Experts of a small language model.
Size: 8 layers, width 256, vocabulary 32000, 44.1M parameters.
Training: a variant of SOAP for the experts, 757M tokens, 3046 steps.
Below are experts of layer 3 (counted from 0) of a mixture-of-experts language model. Rows are named router (the router's row for the expert), up (a neuron's input weights, with its number) and show model dimensions 0-255. Each number is 128 + 24 x the weight over its row's rms, rounded and kept within 0 to 255. Numbers have three digits each.
After each expert's rows: "gets" lists some tokens that make up at least twice as much of what it gets as of all text. This comes from a sample of Wikipedia text that the model never trained on. Tokens count by the router's weight.

# expert 16
router:109132109105133137111100130142170141131164097122161133122127133124104138103123074131128132147113125100145174148139125081149150105188155182105141137134119153130114125134140151126143115103108112134105093165128121129125116147172169149127096098139179117170143117113147129107161150135096114126126126152155130106175149112122123109137125107167130115128105134122151164089204130095151175101135160126115135154142118138156109122131137129152124131132090161109177134137107105098088112126107113135156116138109137094130139189114099129159128133186146161137167120146151116132149140133096126157137169076116112112098112124107144114177093112174101164101149130124110121138114125085168095100070161132115131096138115094128089137095101160162116105114116118109146079101138103091133111149126118
up0:145113112127093107158123113142155123130142173164118102145139128105107126124108097112122152123163134110120102113118147112109152105179077125137125129105119160146132160125167094156104129149139100168158154160117155107134110140143160116158079136098159129121142129110100144134150100160111087129147114122136126104149119084134134150113114129167153119134135130134148107170091115143147122091095131100131111127114093118147106097112118116103124106135117109156129177160136111064154117069088139132098112154084107123081124144164135158185099109194105128143109150095175155117138134110114098165119171148146130113089107155098103149067169154179147133140137128144122137133109124136154105164136186130113150134109097110112115149115136152135137160126110120138121090117123159087101104129157152
gets: " was", " is", "ed", " were", " are", "s"

# expert 4
router:123110121069181126103099131135146137150147087148162162145172141080117126135130134142071126112073120131136136117137118168141101124134106175102122138141125189154113113117146158101120132121115111125130124176147110166176115144140135178133097153137150128069106146137151134110155152165132120134124117136122169126168154108088160123173127099172143138088097129126159147155162108124180173099125161136115124160150102105161113143135102144156136152136111137161193117097137118119088115134111164142155090128125137075115147130143106085159137118124085126142161147119131114080176137166128158138100136122138128107122121158164139156144106104118117145107151157131129129182118147130137121078127130129112137108124105129090135150126122146115094126110157114129125124134145094104129127151163115
up0:112118157104203123116114179141158113133117127142082109123142114155127117143104117111141124155137089100157123157115100098140143149127110100162096167139156128119122144125124156123144131116137142142163122097165105129162107124130132147148114091138135194142120134152153129103102187143106102089109102088131140107112092124091088134146098156155143170116138166112111089112151129122118147133142134138080119109163036132157116086149116155128128123113128142156113122105105112146112119157130165135123139122125101126084127084123109167124102067138146127143100130144139137153140120126157119085117162116121163132117140096143182140133161128156157160156132147147121146141111140143100144129144132134154125137125129113130159114151147163073130157088125085128128151169114104113113183150106077
gets: "s", "d", "e", "es", "S", "c"

# expert 25
router:127153072144130123094114155138134166115117128164172125159138137096130086156152096123079128141126169127184120122129116133127100103139119127115136116123127163127075116110135117130136117097130091149089131188144132130141111130153143150162091138132134098116135148128120186124140151142132175151147123122160140107148152099104164099115112112131159107150091127137157142128172123135177158134107122113108117115068121122139130128126107139159115110171119137124143109137131132099126161130112113153140118141095115130146132187138156133095160149152160163104178129156154078140123176092098131147100165115135110110091135128146167104155090096139088185146160109140106143084147145103122108145118124108109127094121140101130125107129115177152113099115148143124123070163143073120120093147152144
up0:126151096144168147129143133109141106101149144181063117145120115143148130111151140166121118121129141078117108160083149112107124123124174069119118129125147111098139137152113097124099117119147148152123154143095149167151096111118150123151097143138131105102132154089158126124157126138164121108134117095158090136136152072114173167143110117110100104127117124109147090127105144112127153189140144129111124154135113096103133153128158084124122115132130145104132141156128144098127118116113119120154138159079086142088136128109122124168155133153144127126156105141104101094091079105102131158129152127138134149130184162128153153179127129107084126121096121123108101143139130098110136186101165127162126150116129132122163138139108146133137130110095179139124098175107145082086067120096149
gets: " to", " as", " and", " was", " is", " he"

# expert 9
router:118113126082164111139125147134112151110136120139141113160138132122126146102110142094125140120105153076137117131117086133159144110166141154161143149147147133149088100158131148112129158081097130131113088093174118111144127199121118156138099096174129135127190138121104128097102154154124138104155138127107156128180141104114107094170131132135147092121144140125147133104121133134129125099085137115123134146120117104124117132098095127123148135134147103148147115094165110114095076116146114105147094127137119145127144132139130118104131100131064149072156172135170115060159132099097133133100143088135139115169072140141103120186124120116087139144152152089139099136121135056161083139126102132129076123133138082112118135130098149115105109148149138116143136092163126135106127119127126
up0:106176165119132144144087128136081187117188122127136150111153109106076177104122132143119119120122136164155132132144110128115102128120109121101124118103133122082149129153134178110185125153165173108128126143146173161115154134141143111165169117130102140147154106148099124095103152117126093105123150133135156149171115162134120145150107156131115125159135133145071120131118146132144143127112068158126159149116089120108146107115144077145152123129168126166135095111115138102102157152120131117134143123122095141080167137121103143103152161137139156118135144131121130083120125145182106174093124084165160121160111118138106074106107113158105137143140129143130123126108109092122098099178153143157138115155122120136108114166137109080137121144121186113106136112098090106123120124135115
gets: " of", "s", "in", "al", "er", "a"

# expert 27
router:124167148131132090118128133136114153117099111172139143129161126099113127116155146116100125097150143073166113099111101120130056079133149164127131115127098139180144126144151187115159127132148115182106139145143098130144143133143109168180112147110160112143131138083100103114108155143141129093156093095145138122143125107095152097134123140121118134123134116096144137130137084101109197145161155139148163120138098086130136140123091113143143142091141095139157097122115114088091124065140121127138129122152093108112147107117138087166115140179111140129109156113116115101165143151105155135138111141137108095170129155169137120120148137150130139134141161080085099125151149118116114093136098163080136136118120127103137150143092149148105127095107122144127119089152120093102124159120169
up0:138104140103162129107142096099154134104124126107113092125128123106176081142188150128141143155151124118117127104147145154168127114128093139123077126113131106131153116120129105162166087086200123121114118140165135127147170113108123125112107134121100133140153153067142092150179153108147131113101116174115097062128145108111115069143160126148132134122135149113152087121138107148105167118117094118168132156153145171118146116126133117105133113149115129111120133129127082160131135141127102129115135141135115145173135151105155107164107121125162118164134123089128126116163119123166109170127132120078134100090140159153145134153128130070098147172128170152108131113122164145130130148093144143161124153160154099131130176096081112120077109147147112130128117158141097135113115091138115
gets: "a", "o", "al", "i", "e", "y"